From a checkpoint of a small mixture-of-experts model trained on Wikipedia: 84.8M parameters.
Below are experts of layer 3 (counted from 0) of a mixture-of-experts language model. Rows are named router (the router's row for the expert), gate (a neuron's input weights, with its number), up (a neuron's input weights, with its number), down (a neuron's output weights, with its number) and show model dimensions 384-447. Each number is 128 + 24 x the weight over its row's rms, rounded and kept within 0 to 255. Numbers have three digits each.
Before each expert's rows: "comes after" lists some tokens at least twice as common just before its tokens as in all text. This comes from a sample of Wikipedia text that the model never trained on. Tokens count by the router's weight.

# expert 19
comes after: "\n", " |\n", ".\n\n", ")\n", ".\n", "\n\n"
router:142136116117133113102104158116160137104053106147153116140149109141116122148101110103104121136137127127186104094109087098148144094134095096117147157152116131111111100126134091150122124117148155
gate7:105126174135125125148088127139156144158145102110135143094146149117082127135129122067123130084101133108112097169148173158124183132180141082117153141129106084175112118141086151159153152121142147
up7:116125126116147117129185124097110152151132101196095133147147093175142125152120127154152166129120106197111119057187075125120140122140112146103179127101140124108112123110138134130150119162131141
down7:153150125077171166172095087177115074153215150137124137144130164115152083077146131098130099149133124118146140081143154116115136109140164106161114125150144119131135120111136127106125125129134128
gate8:132110151101131093133150146127140111107114086137102063113130166142153146102115103179066122115120142119118119089125138166152118132150109072122146100129132097149122092136125167128137123144162149
up8:137129138151103134160161139145087127095132124181119110132155124187156123130078139143108100160134152065156110106085138132160108174123110092197161124125156126124153117143112157126103102154165145
down8:139147100131133148145145146165116115137157079128153095127116082085155135108090119167157152098147155118113088115141114188133085136120107143104131124175127080116154115185126138125165161128167125
gate9:130116046146125142138134156128124098112130142107125112139151144121083114117191120131072124126118101144165130104123100128099134144136137119117148142144170103149154139049112125108166160129119099
up9:101135092125101163156113107102100135077094125118117161079136103149149089147103150130116149134135084103144126105093127107130124112111163124131082130079162161156164143144093130137120144105094110
down9:139166094146147074078172192141104138107072100146133119148110143157118107126134101089119128144126172075095161036100122069116133116126173152164130158145150102138150111166113092096130098130148166
gate10:143177124109096132119122165160146135198140149102107147119133118135114123131144120108154140116115070103138187151145123156112108176106114133170159116163146116159118122136172131110110106141131146
up10:131182132134114086153127143121103137102147136172091071082138158138136143121104119146109144116114145117122109137132208150159078075139142104105156142136124141114129104114124114133118093093134094
down10:127160132144128144122133160168127115118113178128138165121088129111096154094124099161129143137122106139152123096118130099118103162154146159132126121140148146106156117162131171097119159121114117
gate11:153152163129134148082109181120104154127129133089083150152072128130101172127185103119098174142126145117174141129130153098138096146142207109151157094161128118112082127131119095126128143183127125
up11:147136136143053139124148133134092154114123102127141092137112092134101067125145089139113152129141138144134154122114075117148143132148153084142128173138182152092157133143111098140177126173135117
down11:141125119107102153124096151063136089089156129139141103131138083187120119145138142120121131139150135167094155146132114104168151098137158129116122107100128187160160113158126135115128121137161111
gate12:131167110120101158171135142108137113115112147150104149156134135134126096122136140126160150118099118137143142105132103145146119135133117110182107132133128145097126169120139102128170090106095154
up12:118137131120179128080097102121152107130169115161149110141119128125100149093103133142115102120105195132104124165088129110143145116074179107100152123114107130138128129087105132108130096121137110
down12:166127119100136162159130133115095110101185124119114094130116154125140117131191137137096118141134123114136125115136149124107108112143133149167120097118151136111183137095141069164125126141133108
gate13:124100113141159104137145063104127133122139132145133087133163148128111080138175112174130127147122108117126124094166104144152144180128105099124131110147105148138096094179136101123136164125165097
up13:094146128095155128130139153153114137114126093149139140112108150140171165123136148165157111156153141153169086112119127138119121143104096119119155077129132127131102107122144130098126124126132169
down13:150094101146096140122112098099113133137133089145119142157114124138120098107142144126123147120115176136148091117135106142160143144099136107106079077148078092106118148172130097107129131114152149
gate14:139117164145137120163136144087109135150129115147126125161132138117099155114108135162147143164155164194123096136100149159110168083126116137152120135084095179133160066125086121126083105141137158
up14:113105166070162150190081124142153124086133160114169094163152120140117143143156161140132129106108150113121106187113145108152127117163126113101140108120130123150128165112100143087160125138131120
down14:162106143146107144135159118100105121109108156124122119173130135078134144119131097142100167122128128051106065124129119191156130168157125115136095110147124111157152117138081115141113153132128163
gate15:128110154096107178102128201119159109114141169160153154120129116073121111141136159154160126137124094120150156135131141177153121136144133132144131115138150152091094139125178116134141132111134130
up15:136098188176109109095113111166107130126143130127154117124102143135156128131147124131154139122124146156125100099104107152108119086147157107173148092115124152131136127129150121126139174143056117
down15:139146167172129109097101121112121119101140141087143148138125142130095090101106098137101148140140117124166112121100149110125156105114097112138133126148159136120164120178140171106155118155118140
gate16:126122126142150157133130134095163137143148098166130096143152124114120141145156129125119100155149128127070152107149128095180136121147120143169125142156134068122115134158086162124134169126083120
up16:134134101133129106118120114115172121116165153114151145140150129147138130122086109101154108096112096099135142178119146114087157148082142092141132100149151131092173126105171102128131112149121098
down16:092108154137116138157130117147152143146191164127074158100117153115132135076086097096103072135142100091177135142139146152065124088113078148176130118162139163112178138117151143151120156153130153

# expert 12
comes after: "2", "0", " $", " Website", " company", " Awards"
router:126148130142123113097164149127105164130159160129148077132112157141148150144109149112107096151130140107134116136096143116186138130145139112114159185094151130114117129083154136128135147078174093
gate7:166153122094145159152147100125113137090119118139138119161124154145152115107098142098134124152107134141109089195154133138138127149120161170125106132107141148143110129167123160132149127150156114
up7:136138136104166154130105096122149143121124138118134166155143103164152135137136117136133148118130116063133124159123123167078116157096143106127113112160133117116173153115165125115091135145134127
down7:167129101085105140155106115130156104133137127179124144136155113139133087136163139128103157132136156177151088111093152131130114110146150130155136182117135138108129085099139115168114103124137102
gate8:109135126105130149151152137144130150172128170132114122135125112120111125147112117113110111121135149117128145145168170140130122132130154121125094141175142118145138125153096109099169116075145116
up8:172165140158134139119162106119122118130122153157161098154146113149119128152133138109086121097129161155091125123115117154130092115114137154130144176154174170148082134128097069110129127114138120
down8:131130106098142124116113095110150095166129140154099124129133111091149138147110122085145135101127149119132134126108100107147160180134093142139131124152146118137098137131142161081123147104147115
gate9:170141138111106131146121125121120151167181144116184150145104108174154135126138189082164157112141124120136110161163155132090129138112162146111123107118143100135089184122145155106136113144115159
up9:114136063115138124154139144137138133170119147087133134115160120118104143139125128152126103129129117132120111139088135134126149113101136212098121162134167119116099133107092111147135163110166139
down9:169156129133098173095075120124125095137147145074135109131134123127173127158131112137131136137129169146081106151134148126137132158116163176152152158141120165139151174134169068145127116116140157
gate10:103048114100143188123121135156129179144143113066150170112102122107147114139141100130148124116114155114164154144068167108116128116090134119179123122102126120130119077111150174108169191144125118
up10:102178117122109142132131147090124173116141140106141157151166161132157090154143119165133140100120081171107173139127126107114134143106127116133161102166094125112140128129148123161136146137059130
down10:102093143138124099115109170159110134121148124097094125129111095120077113115157097141104111114117113117094183134172125138129121099164129151149123079151112098132103146135142165116163089114135133
gate11:132130122131132130107137127145098135097063121165125074115148147100106152161059109115148131166110122150080099112118117113138148124155134091115176094131136109127087119141147106135132108104121129
up11:131135130124122129146121162111110103150107173124086139117122110141170068141125116141099067140143133182110112116129131147155135100128115175110082163137119145129139116110133138116143157076133110
down11:096122158112149087108119152128137098118131137138143120146127140109141131144079154096110119097153102146115146139171116126124114130117094070072103112139098136154153149114102154102121136130089180
gate12:124146093156134095100113064153185123084129128138138140125111149107111115121113137125147150112121130111158167112148174183123119127130123120129138067105141136124149131143090124106095129153101160
up12:137130092148148130103121042129117129093123151113130136108109119147067146141134154097158146101109106113100148157130179187159120145133111132172130058120096155151150123143130115134138098143100099
down12:136122100136090129095110130115168136101107135070158169146144129143142180145125118107085147124095164102143139132103111118099155137110077121136128135083131145135120128117162139107130089175094101
gate13:116107142128142177166157137129151193131095103122116131144133147106130096110177097176135160174140101114153157126114137156093081119128142116133123133110117134098132120151096088169128145130140133
up13:091121108119132139123145088134147091094115138132161130123134134123176137125144129142160143186114177146159070170141136163093111115134114137145089132111127122153106128097129126147128116193119156
down13:125124106123065134130124140132133167137107085169098116145147100163127145093183104118112159144106096130180126105107130152119078109097154141143180157118126164145121087159079141096112165137152151
gate14:167140139141107126116158145159110147144175154127154127141132112168107134114166143137098109096131116096118109199080111144118114135135125114119131147118154173089120159106112078139126183119157102
up14:100161082136132108122119189138136095155084106136129140144147145133131099104101140089169124095139161174107125080112120102123104154096128134108129105101135123147162156140060155137132100099098144
down14:100140111115113112168143114111120138149143141130145135108114092117159125128193122148158142136144161099166153104152138156127130145129150138161113130125111102128096126182131150132112134104145072
gate15:163149152163151149133097154111152129150138076128138132127149111086140103110136076121155115111125115123125108097091099119159096111117105115121104087136116188125151153144140109137126117114091119
up15:116175111177108100117151133098143124139156127106078157128141101125148091169157116131171175122150130123083126141109104098114133145130137156114079136136123126157100105159131115110148114148122151
down15:139138123123119146098112108137147095143092135158133095115157109124135137128092126147138104111108161141140098106141079124175114135118086140135124147141141110166161146165146142094152129108107146
gate16:128148091129128145121128146143140133165140092096097132144103154108141147130144118157099155144142087125096131133092104106140106129155134146111119132127126137131163110078156129126079118111146121
up16:137127131127165128140143136150123133126139117131109132139086107113133091101107133122108164124150129112099141152107129123136126117171129111114150114110098097143112164144136152155114139135174113
down16:174119116100121143096135095166108177129143171157140105125140111162096140146133104134156152118090121141145130111115134164124115111110115152129123181147123068151162146118158102107138135148138121

# expert 3
comes after: "\n", "-", ":", "3", "4", "5"
router:160119156116120164091138136130136122111117162156116092116142163100116048140152122114114120119124107114137126139109115103178120100130152114075193135132140080128079133092113137119124138121162176
gate7:145111118106111049147131092148142104156136114094121114120121158104102135130153135132106129134135132161124103127062159138166102110115106142128171122131139113127130124102144140106121140120128135
up7:063142114116119124106117131108136118134132119112093117171144141117166136106116128167124177099138089145162126113124104136126140154125129126108063146105149106132076107092106114159150143122137069
down7:107149139180117095151124120143153122137135093176148176151100116135121077110153123130131144122145146164181156146129112163085065138126145111111131120126100140085152097106099104085126112110109105
gate8:142154143165169144119128137145101167110145140099147091140143115114139086170146112162157124113087100116148143132160107136166113151151126134105143106104118129116137119105088122106147121108089149
up8:078116095119141109139144129162153105123122117116109152157132097113153104093111105132125165135147153151098162093117127144093110122127123110118156138119080137113112118146131152136125127110141132
down8:131124154116105116154153096109127102083142089110078143093108098100121115098134125157155165152096130141151152104113143131121146133142094141139105126158095121169150135157147143147133130116149144
gate9:107117152116125149119122104088164113096132154192125111153098148120126095112097135139135148134129072172123084151135123090143105139128150135151110114150152149144124181118129136170177128119139145
up9:136129146166119111126136161138111134158137158118110125126141117128167138149149111189154115145141154113134142119124131107133178108087147132133155119123151142148176164152106174177101143138139109
down9:179131163139143130116110124106139090136165146144110156128112112102114113155139111142126107127103127116145109053125136135117126151135133121123122163134163130100115130155104144089106105160124126
gate10:114098108141126124134075124134164085140106101084118135149150153084161120138145106117104088105127113095101109138100109187113136142106104125107141096141062135164146137107118144125114149135191112
up10:146112144135152125146172135134081136132108170165111124109102117071132135128103136113116172101137153128128156089175153116067133156156124092114165164135084098097121115155137107114188097078067140
down10:154134152154084119128147118112097167081156158135113119121129144112162151144092111155109137147108144106139110119095070084142128154160088114159110112102127139120093098136131119114134120160119127
gate11:147162103079111146110184186114126136155113124132138061147158124143152103135131120127129109152137124109138138102123145101136114149158126100149148128134122167094127121150159102129144131092136140
up11:102147099149099113108133152167153144139141138158141132136164079139109107110153137102162138131124123100157088109162168133120127138096143135137137103122130132110101069133153107166141140131104059
down11:108173146136072084129136094139146132124127128131113120102142179158136113128124131135100112123124132080118101115149143116121133126092130092144128150158134108127128111103150111144124121088089136
gate12:099102128145119126109130136135147116101145112106130149128142110102115100168171123135128136120115104127147116145078147105151112089142113124141170128102069096125102137146152131122097121111103105
up12:145134127117135152167125113086112149104127118154101109134111126144096177129106144152127162108134137114120118136098169161135149118113166088133115143097130128136093139113145116119107155117134149
down12:096139127105089125132120111131138110138117166106138120117121123180113130116125119153113114108123151105131126100105141137129127157099129139139102143180151159155125156156116137139114114117173124
gate13:171186128140147149164153182114111182143112106108142136148135141101128125113098108112103126115132091147113152145125154168131139093124130119147098136148130125142126078143104098143034147118086146
up13:088085184101083116099134121096121136128150115101128117158094100128124149123150117148146096151123159171115097105100163100146149170074145139118146093141097132090132133143152122083110105141138140
down13:172125146076129114171115130078106121123080171152144145132086105088110114135165167143115129139143133114145098139132147097160129138141203144118084110113133153128100149147144107116137171145172108
gate14:137099079157149135096133118111131131072127167119140132118128166104103124124090105135160142125175165103151144119106116091170115128159146103144140144129148142165128128132111145117159139136119104
up14:065131106132126139099119128152081128106122148181151120103085131124118154167134168125142155164097125134144089110107106092143150112113146097081185138140135149099091137142091127123137152158132152
down14:107134122136122130117147122136106165123133111142084140125172117143155146133133079130084128142130128105108127119128131106145147162108150128114128175117143134122115132145129134147140126109155152
gate15:150172130168150125127110127099123093156135085133175155111115100095124129163123123112114119111135128112170132096136117145126115134132116136089140120117125088161115153172112105114099146131129124
up15:188124130152102136122120117128125135177142105124131089114105160119119155085113113138113111158103078098065096116158145127139134132121107086144129098149126138081116087122160165152107128107143121
down15:147109143056144123121135171114211146132141111116157114168128107103141143130135146143160133117165156107133148123123153117114148131120135153118163101143120093150143097155119106149105128119136156
gate16:148104151122084109163149130111147152148128164139161128098128113111109167071131115165134096134166161157106115122143156108099158151158112146096178175114110140138117127129125128093090120120110144
up16:128122114142089120105147136145112133119143112079151151088117116118157140132130114134135122128108169130085151144103138169164165149146117098159139117098119112126083087096104135097074127153137119
down16:135124108162100135125135143106137139134174169118106133138105084172139139167102126081090092161129094146134150187105121157129139128107133145138132133131155146162092138096145134093107134131167136